Experts of a small language model: 32 experts in each of 12 layers.
Below are experts of layer 5 (counted from 0) of a mixture-of-experts language model. Rows are named router (the router's row for the expert), up (a neuron's input weights, with its number), down (a neuron's output weights, with its number) and show model dimensions 256-319. Each number is 128 + 24 x the weight over its row's rms, rounded and kept within 0 to 255.
After each expert's rows: "comes before" lists some tokens at least twice as common just after its tokens as in all text; "comes after" lists some tokens at least twice as common just before its tokens as in all text. This comes from a sample of Wikipedia text that the model never trained on. Tokens count by the router's weight.

# expert 0
router [ 99 101 110 142 104 139 147 123 144 123  43 112 136  74 167 123 106 145  94 119 119  74 130 146 106 129 117 157 128  93 120 119 159 151 135 152 134 136 109 148 104 139 108 125 113 114 150 124 137  80 130 160 145 128 154 142 104 114 114 121 117 103 166 155]
up0 [165 148 114 125 145 110 139 103 140 124 133 115 141 120 100  80 144 160 119 104 139  88 128 137  86 110 147 101 115 164 117 134 109 142 179  96 182 165 127  98 111 133  97 128 141 141 159 131 204 150 125 136 142 127 109 161 119 128 133 106 128  90 113 110]
down0 [118 150 151 115 112 104 160 152 116  82 167 143 136 117 101  93 102 124 113 120 161 111 137 137 134 133 130 130 150 138 134 123 127  93  82 156  81 115 116 159 171 128  85 106 109 115 141  87 152 110 152 127 113 148 165 136 123  99 125 138 132 171 148 145]
up1 [170 122 148 130 132 115 151 133 160 147 110 109 137 123 161 106 140 171 102 126 113 110 153 119 159 103  95 141 117 129 148  91 105 118 143 129 136 152 123 117 146 151 131 144 126 104 155  99  96 112 127 155 113 134 157 138 112 129 101 129 132 169 174 137]
down1 [102 104 135 120 151 156 107 107  97 105 140 154 109 144  46 144 109  82 175 131 146 179 117 115 134 161 117 133 156 125  89 174 145 144  96 124 138 113 148 133 126 138 175 110 150 132 123 147 153 137 170 125 149  98 104 105 125 117 154 112 175 144  67 102]
up2 [134 115 111 157 127  94 126 149  93  83  95 137 142 171 146 130 126  94 104 139 135 137 133 159 118 156 140 115 134 115 135 125 133 111 127 148 138 145 132 190 132 119 136 148 134 161 118 136 104 136 109 120 124 141 104 137 179  88 161 114 156 182 160  94]
down2 [ 95 142 148 127 109 126 115 105 109 120 141 104 116  80 169 127 117 150 128 137 101 113 112  97 165  91 107 101 121 125 100 123 112 136 153 141 110  71 120 105 126 121 129 144 108  99 126 127 106 107 144 126 119 122 118 100 150 139 105 168  88  92 122 165]
up3 [121 143 155 137 126 143 161 138 108 157 124 140 139  97 163 132 112 134 137  93  85  79  81 142 129 110 102 147 105  72 116  98 146  95 146  73 122  92 134 135 130 146 100 130 136 147 117 120  98 139 159 134 121 154 108 155 133 104  84 126 131 127 151 185]
down3 [140  94 124 120 134 119  88  91 139 150 122 109 138 162  60 118 105 119  93 167 123 180 156 110 104 117 158 118 104 171 152 143  99 126  86 195 118 137 103 150 135 133 159 156 100  96 135 149 129 143  75 105 131  96 156 137 148 150 177 130 147 113 103  86]
up4 [116  90 107 105 149 148 134 101 154 143  83 131 149 105 141 114 104  77 133 130 131 114 132 105 153 101 131 139  98 135 107 119 153 132 139 127  89 107 116 143 125 129 160 100 125 119 117 137 114 171  95 110 119 111 113 148 124 128  78 138 183 126 121 142]
down4 [112 128 134 121  87 112  81 132 110  87 144 156 115 137 115 119 137 164 139  99  78 126 123 142 106 118 126 126 127  90 137 144  99 161 110 137 165 149 150 102 117 105 122 136 100 134 127 137 118 121 136 128 142 129 163 137 116 141 159 127 105 139 131 142]
up5 [127 160 119 123  89  99 117 118 149  87 129 163  87 103 117 143 164  97 126 185 143  91 115 122 128 139 163 103 171 146 138 109 104 119 139  89 120  89 156 116 106 129 145  83 122 140 122 208 124 129 120 130 141 112 171 103 134 141 114  93 161 138 136  67]
down5 [138 107 102 145 150 115 145 130  81 124  97 147  95 140 153 124 142 174 127  84 125 126 139 104 117  97 134 166 127 118  86 188 100 117 144 138 132 171 130 142 132 132 137 145 126 171 141  57 122  92 115 138 157 126 107 106 125 124 150 143 141 103  93 195]
up6 [127 134 127 123  99 143 131 127 118 154 125 131 154 196 122 138 113 133 123 124 125 108 173 137 144 135 131 100 120 145 164  78 155 114 107 120 105 169  97 117 126 159 143 155 120 121 146 135 115 114 172  93 114 121  97 113 124 119 174 138  80 148 108 130]
down6 [125 171 135 129 100 126 145 139  78 144 134 122  80 104 121 140 158 104 148 136 114 139  98 151 154 121 119 150 107 121 122 146 137 119 138 172 139 116 127 101 130 102 132 117 105 121  73  88 107 143  93 134 110 130 148 153 120 157  98 118 118 124 151 161]
up7 [124 154 117 112 121  98 123 130 115 130 140 105 141 166 130 116  64 130  97  91 101 164 115 149 154 169 117 118 104 134 100  98 146 121 112  71 127 145 165 127 161  93 127 117 157 110 127 140 138 114  85 130 142 120 120 120 126 144  54 131 131 124 150 160]
down7 [131  89 143 131 107 148 111 146 116 111 132 164  95  99 125 116 198 146 149 184 153 113 120 120  99 107 129 136 165 172 144 119  91 135 143 207 114 153 100 127  89 174 114 115  91 133 149 149  95 130 162 109 135 111 131 125 122 114 202 122 154 125 100  95]
comes before: "of ", "and ", "in ", "for ", "to ", "was "
comes after: "the ", "The ", "a ", "his ", "s ", "first "

# expert 28
router [109 137  92 113 106 154 144 149 135 107  86 144 126 105 175 147 119 137 174 110 131 117 136  89 115 153  90 111 161  77 122 152 153 113 123 122 129 109 143 149  69 148 148 125 137 133 103 102 142  80 129 184 192 150 163 120 110  94 140 114  80  83 147 155]
up0 [113 164 103 159 143 127 156 113 106 148 157  98 120 128 131 132 119 140 188 153 105 128 107 133  90 146 121 105  98 135 125 117 140 124 108  49 131 115 122 133 142 146 147 138 119 122 140 104 164 124 157 146 137 132 138 121 122 131 137 138 143 104 111 142]
down0 [ 88 115 125 115 154 142 137 168 141 140 138 107 104 130 136  80 132  75 143  95 144 161 172 132 171 138 136 110 120 112 129 125 135 157 120 134 128 150 156 157 118 142 109 111 122 150 116 103 127 155 111 105 132 107 122 136 123 165 120 157 108 143 154 126]
up1 [127 190 101 167 131 119 135 156 145 162 140 105 120 121 161  95  87  92 149  99 106 109 123 133 151 140 121 132 162 103 106 123 142 154 118 154 122 108 143 146 172 146 139 122 174 107 116 111 137 102  95 121  97 150 116 154 126 133 132 124 120  86 142 119]
down1 [129 126 147 127 152 135 119 116 141 126 152 145 160 115 143 144 189 196 143 117 146  93 122 151 104 116 167 132 119 129 138 142 151 130 142 109 132 153 125 124 105  79 141 152 130 131 103 122 103 159 174 188  92 108 121  75 145 123 124 146 133 111 115 154]
up2 [100 110 100 115  63 114 133 135 104 165 102 132 136 138 134 119  87 147 152 161 134 116 111 133  56  89  98 124 129 104 158 129 132 132  80  73 117 170  91 128 154 143 104 178  81 132 124 128 138 113 167 128 156 173 159  98 116 108 141 143 129 135 161 111]
down2 [160 146 137 156 142  68 129 132 108 122 139 141  96 114 112  70 133 116 140 162 124  94 121 153 122 172 110 151 100 132  98 123 135 125 102 138 127 100 135  99 121 121 116  94 137  93 125 137 128 153 126 106 126 147 130 114 112 155 140 121  94 131 110 137]
up3 [131 128 103 127 141 112 145  98 173  97 168 209 119 108 110 118 102 130 138  95 111 100 124 149  50 154 128  89 153 147  96 131  78 103 123  84 144 113 129 151 112 123 110  85  97 167  77 131 132 113 133 130 184  93 144 115 138 132 104 128 108 130 115  98]
down3 [120 119 118 149 122 146 122 139 117 188 112  96 198 134 152 116 129 129 185 158 132 149 101 109 178 133 109 160 133 126  98 107 145 120 142 170  98 117 119  95 137 137 116 139 163 106 119 137 134  95 103 107 100 106 129 158 110 143 120 149 103 160 138 122]
up4 [114 154 163 181 113 140 124 126  91 121 121 114 127 144 149 103 104  81 113  88 122 126 128  88 133 134 159 175 144  62 143 162 136 110 147 113 140 118 118 127 124 103 131 103 117 151  96 169 127  98 128 133 153 157 147 110  83 119 146 138  89 112 131  93]
down4 [136 163 129 115 137 170 127 121 139 117 129  85 118 115 148 122 130 165 137 156 105 126 151 143  99 125 137 138 162 138 138 160 141 111 150 162  86 137 115 121 163 112 140  86 164 114 157 101  76 179 152 150 116 116 141 148 117 159 131 140 165 112 118 113]
up5 [139 134 171 129 146 144 139 141 123  87 130 100 154 114 157 127 123 174 122 175 128  65 129 154  83  52 133 168 128 137 107 147 118 115 137 100 134 120 126 135 135 164 106 124  72  43 148 113 135 110 154 146 129 129 148 145  95 127 144 136  92 143 107 132]
down5 [116 105 124 132 101 110 130 139 103 141 154 160 126 136 130 123 138 113 153 135 142 144 159 148  98 153 131 149 132 129  97 128 158 138 121 151 143  83 143  85 153 165 147 152 123 118 139 133 139 138 166 175 138 144 122 156 154 153 117 114 114 144  87 128]
up6 [193 113 138 131 136 137 125 144 152 129 141 202 145 132 155 166 121 136 156  80 123 145 115 124 125 150 100 146  95 100 107 103 156  94 160 142 162 156 124 141 101 145 115 154 224 127 118 147 137 115 136 131 127 117 136 128 132 152 113 126 107  89 146 154]
down6 [101 101 104 100 127 112  81 142 107 146 117  89 120 135 111 106 139 106 100 118 125 125 118  97  76 175 121 160 156 147 118 113 142 126 131 135  89  93 126 146 173 125 123 118  96 119 105 172 150 155 116 123 154 102 120 156 128 124 135 119 120 128 164 122]
up7 [146 140 111 152 127 116 146 113 120 146 136  91 113 127 128 141 155  86 136 125 120 163 120 144 148 125 146 136 132  84 149  87 135 145 137  90 120 103 173  94 154 172  99 130 159 120 149 148 118 133 120 124 149 119 109 158 130 104  92 142 142 114 126 106]
down7 [142 143 136 154 186 145 115 115  98  90 121 141 151 126 120 107 102 127 129 126 119 124 120 124  93 121 154  92 193 107 122 122 135 136 170 153  86 154 104 180 118 100 123 140 109 153 136 105 120 108 112 134 112 119 148 110 121 140 152 166 173 131 131 149]
comes before: "0", ".", "9", "5", "6", "4"
comes after: "(", "| ", "in ", "–", ",", ", "

# expert 4
router [118 138 116  90  86 145 136 137 133 105 103 109  94  91 129 185 130 121 167 121 121 117 146 151 133 148  94 130 135  76  99 158 150 108 103 137 135 123 114 126 107 130 147  99 145 135 130  89 137  99 152 143 158  88 134 108 132 142 130 190 103  96 150 128]
up0 [138 121 146 152 111 141 122 173 125 113 112 164 134 139 135 141 158 146 123 122  92 101 100 122 107 121 161 114 130  88 120 112  80 135 147 109  78 164 164 150 119 148 110 122 126 149 158 143 112 111 101  87 137 120 123 155 138 133 102 122 144 120 127 132]
down0 [157 140  96  71 150  92 178  96 106 170 121 138 103  93 148 115 156 130 118 119 137 126 153 148 114  97 110 110 123  93  99 142 132 151 127 159 115 105 123 105 133 148 122 140  90 108  98 125 153 132 133  90 124 118 124  88 111 138 100 123 128 117 103  87]
up1 [144 153 116 116 131 138 147 150  87 152 113 139 131 174 163 138 186  89 119  96  87 142  95 135 182  67  82 167 131 126 138 130 111 117 109 177 121 118 125 128 112 122 167 138 146  86 164 158  99 134 146 139 109 106 120  98 133  86 137 125 126 138 140 135]
down1 [114 108 132 167 135 136 184 124  99  96 125 120 159 132 116 102 121 131 125 186 152  87 172 161  67 100 118  86 129 111 106 132 127 117 106  98  98 154 152 125 145 120 152 134 116 153 130  50 162 150 123 180 105 111 116 165 104 147 129 108 152  91 124 131]
up2 [ 89  89 177 106 121 121 128 114 152 171 138 114 133 162 137 134 123 125 121 101 172 122 110 122 148 161 133 128 149 131 126 119 133 127 141 112 153 129 142 126 129 162 141 134 130 148 132 135 147 105 133 155 139  87 133 103 123 127 132 136  84 112 112 139]
down2 [128 153 111 143 110 108 151 114 107 108 132 127 183 141  95 126 137 127 152  99 171 131 159 151 157 125 135 155 122 139 169 113 109  97  99 139  77 130 118 123  88  80 154 119  98  98 102 167  86 159 159 147 136 110 141 114 132 159 120 163 157 154 158 152]
up3 [154 112 133 136 153 117 131  98 142 107 122 164 179 106 101 122 141  93 126 108 120 159 115 133 111  82 103 116 136 114 153 116 140 117 127 148 126  93 145 144 129 121  80 114 167 103 118 156  92 133 150  81 119 130 134 150 124 166 107 114 130 119 200 123]
down3 [133 109 125 120 136 126 153 117 152 161 152 128 134 106 192 103 157 119 148 128 117 110 142 110 130 150  84 106 110 185  97 132 106 129 169 126 119 128 113 132  88 159 140 133 100 123 155 142 144 119 133 145 136 160 125 133 118 133 134 123 129 127 117 176]
up4 [123 116 146 110 143 142 175 126 149 129 123 132 122 152 133 162 149 126 133  91 100 120  93 144  84  89  97 180 110 120 121  98 153 135 144 115 164 100 129 126 114 143 149 132 134 164  64 128 151  65 162 124 128 145 137 125 105 113  86 119 111 127 112 147]
down4 [114  79 163 131 136 130  97 110 133 135 138 135  87 124 108 123 157 161  91 117 151 140 135 106 153 145 164 148 146  99 151  93 170 141 119 127 139 124 101 139 123 132 116 135 101 101 114 158 123 132  47 137 114 108 109 114 102 139 171 155 148 137 140 103]
up5 [116 118 115 132 112 133 128 134 119 145 112  87 168 157 137 149 117 145 143 131 131 106 116 137 112  78 110 158 108 124 169 147 156 133  90 132 152 146 117 116 133 122 151 146 153  93 120  86  82 113 137 131 102 157 132 119 120 121 124 122 145 133 133 141]
down5 [105  99 101 164 113 102 138 153 166 168 148  95 103  62 151  50 148 143 127 156 117 141 108  86 103 120 125 125 118 139 138 147 109 120 131 102 146 121 156 116 119  97  84 152 137 129 113 145 110 134 156 107 137 142  78 120 150 135 120  99 138 129  94 143]
up6 [100 148 103 136 142 144 139 172 107 147 154 152 136 131 133 162 156 127 145 115 116 107 114 136  90 151 115 104 133 130 163 147 154 122 159 137 159  72 161 140 111 111 141 128 152 166 101 133 146 130 119  83 155 154 143 119 160 188 132 122 125 127 139 120]
down6 [132 142 143 126 143 151 100 123 133  73 126 142 132 123  90 136 185 140 155 103  92 121 155 145 165 128 131 123  87 118 132 115  90 119 175 114 143 159 110 110 137 124 120 128 187 111 159 131  99 142 151 131  98  88 130 141 108  88 146 102 119 133 107  78]
up7 [141 153 110 139 141 153 158 121 143 107 139 132  92 133 131 124 123 164 124  92 191 105 126 139 103 144 179 170 126 117 185 157 137 137 100 153 149 134 128 141 129 141 154 124 108 172  96 100 164 126 136  85  68 109 162 143 142 121 114 114 117 141 150 151]
down7 [167 107 127 154 149 141 113 112 154 115 141 201 124 147  83 105 104 133 111 150 127 156 116 130  98 116 118 121 129 127 117  88 131 119 131 141 160 117 184 140 128 155 165 166 133  72 111 127 134 114 149 143 103 138 135 126  97 136  96 104 142 113 130 114]
comes before: "\n", "\n\n", "first ", "See ", "same ", "United "
comes after: "\n\n", "of ", "in ", ". ", " ", "to "

# expert 7
router [120 155  98 158  98 130 126 141 109 123  72 121 112 105 129 121  86 128 103 122 129  97 138 154 140 140 130 142 165  83  83 175 141 133 108 140 136 126  98 119 101 134 147 147 142 138 110 135 147 111 143 128 163 105 114 125 115  93 128 125 125 100 138 135]
up0 [116 126 152 110 116 115 146 178 160 121  76 163 134 120 146 117 131  68 143 114 133 116 118  97 153  93 121 108 151 135 142 155 194 124 148 158 135 135 117 150 117  96 128 125 139 135 125 144 116 131 145 161 208 129 153 113  81 112 139 119 104 143 171 168]
down0 [166 127 149 165 117 110 106 134 134 151 119 119 130 106 145 132  96  90 152  99 146 123 104 139 164 139 124  77 118 124 147 122 111 122  99  84 140 156 123 143 138 118 137 128 107 160 118 152 105 120 125 102 136 122 108 131  91 126 128 119 106 119 133 166]
up1 [166 130 157 116 126 118 114 104  99 124  74 152 121 130 131 126 116 102 119  93 109 113 136 134 120 146 109 139 140 130 152 129 167 157  97 126 138 141 127 177 122 120 136 132 149 125 136 158 132  98 152 154 159  79 145 132 114 127 126 116 150 115 120 113]
down1 [174 152 149 130 119 141 148  98 152 110  89 125 160 143  89  85  85 173 132  98 172 144 125 102  93 125 178 145 151 153  58 143 120 142 144 104 135 121 128 130 115 118 102 118 118 133 112 108 152 129 148 108 101 146  99 137 120 126 104  99 164 147 115 168]
up2 [122 142 126 170 117 110 118 162 110  73 129 148 127 126 180 147 143 128  91 112 150 100 163 146 106  94 134 135 107 131 121 138 175 136 122 148 132 158 103 135 144 108 137 152 172  87 146 121 171 146  79 154 148 121 102 119 152  84 117 105 136 123 110 179]
down2 [ 93 117 125 154 102 146 160 143 126 111 131 130 133 145 149 107 128 133 131  96 144 147 145 102 130 166 127 143 135 134 126 152 124 145 123 127 146 123  92 119 166 124 112 150 167 121 155 131 164 146 129 159  93 150 112 138 162 125 125 102 128 115 120 132]
up3 [140 126  91 159 126 156 104 110 108 116 124 115  99 112 147 137 161  78 107 127 111 172 174 154 158 102 121 123 119 162 141 136  81 153 114 139 138 118 129 135 144  81 123 165 128 131 112 137 172 137 108 129 114  96 114 150 138 134 114 118 151 118 198 152]
down3 [ 98 107 173 119 165 115  91 145 160 108 132 143 130 146 151 124 129 136 155 143 158 138  61 116 145 136  87 134 151  84 137 113 126 121 121 123 111 177 130 136 131 131 155 116 110 129 135 134  90 132 127 148 134 130 101  69 141 119 150 134 124 137 118  72]
up4 [115  95 144 142 129 104  97 124 175 175 155 140 126 129 123 109 109 122 113 128 113 144  96 115 111 128 141 191 124  76 112 158 135 160 103 131 167 110 151 115 139 118 133 109 132 192 138 131 131 111 149 133 122 159 111 120 142 137  97 134 116 144 140 169]
down4 [123 104  89 156 150 139 120  99 126 145 176 122 142 152 118 145 126 123 145  86 125 136 118 103 158 138  97 122 138 122 124 103  93 133 157 164  89 129 108 130 110 120 172 118 120 111  90 134  75 141  92 131 111 166 117  81 116 184 113 163 126 104 125 126]
up5 [121 101 136 120  93 114 135 160 117 112 129 115  83 117 138  94 171  92 187 103 145 135 153  99 142 143 134 138 173 133 109 136 130  95 135  69 138 160 131  71 113 163 120  86 105 119 163 123 141 143 113 117 141 116 132 140 135 136 140 183  96 126 160 100]
down5 [109 128  83 155 178 111 148 142 100 127 151 152 133 114 144 117 148 110 135 170 109 155 133 165 122 161 110 133 125 114 195 111 113 120 106 121 123 138  99 120 118  74 115 139 143 161 159 142 130 114 130 133 121 154 129 128 111 162 153 111 109 103 162 102]
up6 [169 122 104 115 163 127 128  93  96 155  89  83 100 113 126 108 118 115 156 130 103 127 117 114 126 120 165 143 198 110 144 159 160 145  83  96 113  99  67 162 112 128 138 124 124 109 141 146 115  92 143  73 132 111 132  77 129 132  93 102 166 110 128 132]
down6 [155 134 132 106 141 138 156 129 147 154 135 133 129 122 134 127 103 133  55 110 155 154 147 129 123 172 116 161 143 160  78 111 155 158 144 125  87 124 117 132 157 135 163  99 130 127 121 190 151 136 166 124  77 102  87 154 172  97 127 115 140 176 117 176]
up7 [132 146 173 112 164  82 120 141  91  77 144 129 118 141 120 121 140 130  91 116  94 140 103 135 121  96 161 147 143 165 141 133  96 119 134 125 112 145 124 143 125 117 105 109  87 112 164 134 116 131  76 106 146  99 143 151 151 134 150 150 157 170 131  99]
down7 [ 95 118  77 137  74 166 129  98 111 168  80 129 158  95  98 112 100 121 165 139 150  95 174 125 146 131  75 115  85 109 102  92 152 159 121 119 169 120 135 138 116 136 156 117 135 170 112  94 117 119 157 151 116 169 144  94 152 131 108 112  85 104 125 155]
comes before: "- ", "| ", "==", "The ", "===", "== "
comes after: "|", ".", "==", ")", "===", "="

# expert 12
router [111 101 125 128 119 166 126 153 127 125 115 114 162 129 161 155 113 176 135 180 178 114 157 114 134 158  93 107 143 121 115 110 150 168 129 141 140 115 147 126 121 142 123 143 150 147  93 119 130 117 138 178 168 132 159 103 102 162 122 121 109  94 127 123]
up0 [138  70 162 143 157 118 122 108 103 103  84 147 141 168 167 140 122 187  97  86 186 132 142 138 122 130 101  81 113 130 152 130 133 112 108 124 108 129 148 172 144  60 146 128 134 132  88 170 156 125 148 126 113  84 133 142 125 101 141 119 110 129 201 126]
down0 [138 142 143 136 106 152 136 141 165 136 165 176 153 151 126  99 117 102 133 159 119 120 135 133 111 144 165 120 154 139 144 113 123 148 108 168 110 138 114 125 102 119 102 159 115 155 126 103 130 124 161 138 115 118 128 138 126 173 111 123 124 162  86 109]
up1 [131 109 107 116 152 153 116 165 108 112 146 132 147 129 137 134 131 130 134 108 107 139 100 147 140 138 113 186 124 151 138 169 100 176 134  62 135 107 124 140 106 110 111 124 159 120  74 107 132 137 115 112 129 109 107 161 115 113 116 130 136 110 102 139]
down1 [156 112 132 115 133  83 162 129 121 126 129 123  87 144 127 111 146 122 128 137 172  83 101 117 124 104 161  80 131 142 118 146 123 107 124 128 143 131 116  92 108 113 141 103 107  99 113  95 134 133  84 178 126 142 115  96 141 127 125 119 123 136 142 102]
up2 [161  87 123 147 147 150 120 145 136 120 177 147 178 141 149 164 108 113 108 132 114 142 193 110 124 116 150 179 137 104 137  98 111 123 120 105 152  98 121 146 101  96 109  73  90 138 105 103 125 143 128 134  94 171 112 179 152  91 130 172  99  98 137 134]
down2 [100 139 156 134 150 175 152 179 151 112 122 134 119  88 151 111 167 142 131 109 129 127 147 110  95 147 129  94 140 135  96 166 164  84 144  89 120 111 126 146 125 100 160 120 165  96 135  92 169 165 133 143 166 125 126 145 162 107 126 103  91 125 146  99]
up3 [120 127 165 136 114 134 139 131 144 130  99 116 140 143  91 136 146  87 145 117 133 108 104 111 134 109 136  97 143 126  96 104 194 114 140 142 162 115 153  97 114 117 102 117 144 127 112 132 127 110 171 130 170  88 144 102  98 183 112 120 102 121 133 166]
down3 [127 146 119  98 160 106  58 144 140 107 137 137 164  77 139 131 128 145 125 122 117 129 179 140 110 124 103 174 114 145  89 140  99 130  92 131  87 143 127 144 160 136 166 145 151 129 133 159 140 118 118  97 108  92  82 139 133  90 193 153 126 112 122 144]
up4 [111  99 113 127 119 114  96 156  85 133 148  89 137 121 126 123 118 120 139 177 109 140 162  84 145 129 140 131 124 155  63 146 131 150  90  77 133 106 119 120 133 130 156 125 127 150 119 138 137 143  88 107 192  81 139 157  96 151 103 153 118 137 144 145]
down4 [125 181 173 140 136 132 147 103 143 100 106 125 151 105 156 132 137 143 154 104 148 133 175 148 107  84 101 165 125 130 117 116 129  64 162 169 129 173 117 110 143 165 122 131 128 153  58 111 162  98 161 121 119 134 118 116 142  92 133 144 153 145 102 127]
up5 [129 142 167 139 160 122 129 113 174 141 139 137 120 119  72 112 137 147 129 105 189 172 123 120 156 157 112 114 125 133 165 106 103 116 107 145 105 152 116  90 118  77  87 135 123 147 135 119 120 146  69 135 137 149 131 102 131 138 137 152 131 148 175 176]
down5 [ 76 127 101 114 134 125 116 145 101 146 135 134 123  94  97 148 139  67 138 154 113 112 124 123 116 145 145 127 117 169 121 153 160 139 146  91 135 129 104 107 147 160 146 138 155 122 159 113 113 152 188 114 119 125 154 114 159 148 181 137 121  92 109 146]
up6 [158 155 167 146 162 143 168 116 165 173 112 150 163 123 116  84 145 130  95 114 119  96 129 166 133  97 110 164 127 128 164 113 151 151 154  96 123 106 138 144 123 118  79  96 165 156  89 170 123 115 113 163 102 202 132  92 128 101 166 123 148  89 108  95]
down6 [127 129 134  95 105 161 122 118 131 112 118 129 159 165 136 159  81 168 134 101 113 169 107 142 119 116 157  75  99 156 117 116 124 128  89 159 120 101  76 132 126 107 129 193 104 133 113 140 162 142 104 105 108 152 145 184 133 140 125 101 124 189 143 130]
up7 [124 121 136 154 134 147 156 103 118  72 124 129 139 117 142  91 106 136 110  67 107 181 170  90 123 193 105 108 155 113 122 124 124 132 155 105 109 101 111 111 143  91 125 149 141 124  75 131 122 148 128 143 148 111 118 118 161 123 118 164  99 152  90 150]
down7 [151 121 166 142 110 137 120 120 103 169 149 130  98 155 106 147 129 105 138 172 145 165 113 102 149 134  95 140  93 123 130 102 152  98 127 100 118 121 151 128 117 137 132 142 108 149 158 116 110 176 124 164 150 136 176 143 130 131 100 117 141 167 102 141]
comes before: ": ", "- ", "″", "°", "by", "= "
comes after: "- ", "\n", "′", ")", ".", "″"

# expert 24
router [109 114 134 133 127 154 150 156 129  92 130 136 142  97 171 149 142 115 140 126 160 110 130 118 110 128  96 165 146 114 126 140 112 133 152 140 163 141 151 128  95 127 118 156 105 186 113 120 104 109 137 138 133 149 175 124 136 148 127 105 123  85 125 145]
up0 [136  79 124 116 123 106 135 129 127 118  91 100 152 159 129 124 153 130 149  73 162 141 129 121 114 120 146 112 149 158 121 157 124 119 153 121 142 128 118  94 140 145 110 138 158  94  89 161 145 133  73  96  99  93 156  96 130 142 106 104 150 122  86 144]
down0 [113 114 136 132 160 120 114 110 106 143 148 168 119 128 136 103  94 189  98 167 109 112 123 110 113 118  90 130 105 130 139 122  86 114 106 121 114 153 140 135 125 106 106 127  59  98 104 112 103 102 136 149 136 131 138 152  95 148 125 129  91 111 175  88]
up1 [133 122 117 133 201 125 142 125  97 144 155 144 141 121  90 190 151  48 111 124 141 111 112 156  64 127 159 177 118 144 172 133 111 120 155 114 125 147 139 105 131 139 139 109 155 161 119 126 119 122  86 141 123 126 155 119 162 166 131 144 119 136 152 151]
down1 [142 131 137  96  65 125 112 122 164 111 103 142 125  89 125  85 146 182 136 148 102 125 122  92 183 119  93 101 140 120  52 161 117 124 140 133 126 105 122 115 136 118 130 127 105 121 164 161 112 108 174  88 135  94 100  98 119 136 139 136 128 118  94  90]
up2 [106  85 119 145 157 171  95 160 144 128 139 120 137 142 124 100 149  98 130 108 120 105 110 131  98 115 104 119 154 173 150 127 139 122 156 121 106 116 187 110 128 131 176 117 119 123 115 111  91 160 121 141 115 108 123 103 130 108  95 119 161 131 117 178]
down2 [148 120 141 110 139 135 156 109 139 105 144 113 147 157 147 138 131 145 103 133  99 142  94  91 132 120 146 149 101  99  77 129 102 119 139  92 138 135 110 166 138 114  99 107 123 116 181 137  99  97 150 136 151 169 132 100 139 138 162 145  77 119 154 136]
up3 [158  93 127 101 108 120 151  96 140 112 170 103 110 153 141 106 172 136 181 113 177 131 130 126 111 133 158 129 127 165 118 126 128 143 162 139 107 110 115 121  76 150 138  97 143 148 118 135 116 137  82 134 161 117 159 185 144 157 146  91 157 112 134 157]
down3 [157 148 135 139 120 123 173 121 131 122 110  84 135 112 140 121  98  99  87 114 104 101 140 137 130 105  70 139 130 100 115 101 145 118 123 139 105 126 128  96 177 136  96 132 141 131 138 134 113 127 151 118 122 150  84 104 107 134 156 116 109  96 118 131]
up4 [119  80 111 161 121 100 159 135 107 133 112 122 130 119 119 115 143 148 148 148 155 124 105 116 151 123  95 134 105 150 137 136  95 149 153 104  79 115 146 143  98 165 120 111 105 120 130 119  89 133 121 122 105 127 130 148 126 132  86 135 134 146 151 101]
down4 [122 163 145 129 138 113 118 127 127 108 160 153 149 117 128 138 130 111 113 121 123  68 147 163 110 119 159  79 109 125 121 105 162 137 121  96 140 146 138 139 156  82  89 111 115 150  75 110 123 102 108 108 168 134 136 157 137  67 148  80 177 125 151 164]
up5 [127 161 164 146 114  96 119 113 144 124 123 148 113 155 113 104 118 135 174  78 166 103 150 106 118 157 148 131 123 183 156 115 118 141 134 160 128 149 129 124 144  74 164 142 101 201  88 129 108 157  87 125 150 139 149 171 104 142 126 128 143 126 122 133]
down5 [ 81  93 122 138 157 123 137 122 128 117 126  85 147 104 125 166 145 133 121 146 104  95 114 116 152  75 120 135 138 109  86 128 126 137 130 123 145  63  99 133 120 153 116  88 145  72 161 129 132 121 158 158 128 117 134 116 124 180 153 140 101 132 120 118]
up6 [118  99 135 141 158  85  77  72 120 130 135 139 170 106 174 108 102 123  95  46 112 149 166 128 136 131  98 113 106  91 130 159 170  95 110 131 131  98 179 148 162 136 125 128 135 104 154 102 126 140 111 117 143  88 115 172 113 159 111 115  89 133 139 132]
down6 [103 156 136 112 158 121  73 107 135  75 117 140 103 126 149 128 157 143 141 156 144 134 123 154 134 145 115  92 159 119 106 109 117 114 150 160  98 173 118 130 112 150 138 128 164 152 144 132 152 124 124 129 111 120 111 129 126  84 100 139 138 134 111 121]
up7 [ 86 118 148  88 154  59 143 106 136 136 145 134 120 169 152 113  97 129  78 121 124 127 122 145 122 118 125 138 124 130 138 111 134 150  88 146 113 173 123 140 134 121 155 164  97 170 145  74 129 127 125 123 144 111 173  86 107 134 133 107 162 138 107 124]
down7 [163 120 151 151 123 163 101 144 126 112  88 108 110 115 102 169 152 160 173 150 133 132 123  94 175 121 138 181  98  74 159 144 142 100 129 137 150  93 174 125 160 130 126 119 149  69 103 147 128 141 146 160 117 121 108 139 120 131 143 165  54 128 151 104]
comes before: "the ", "to ", "in ", "by ", "a ", "that "
comes after: "to ", "was ", "is ", "not ", "were ", "be "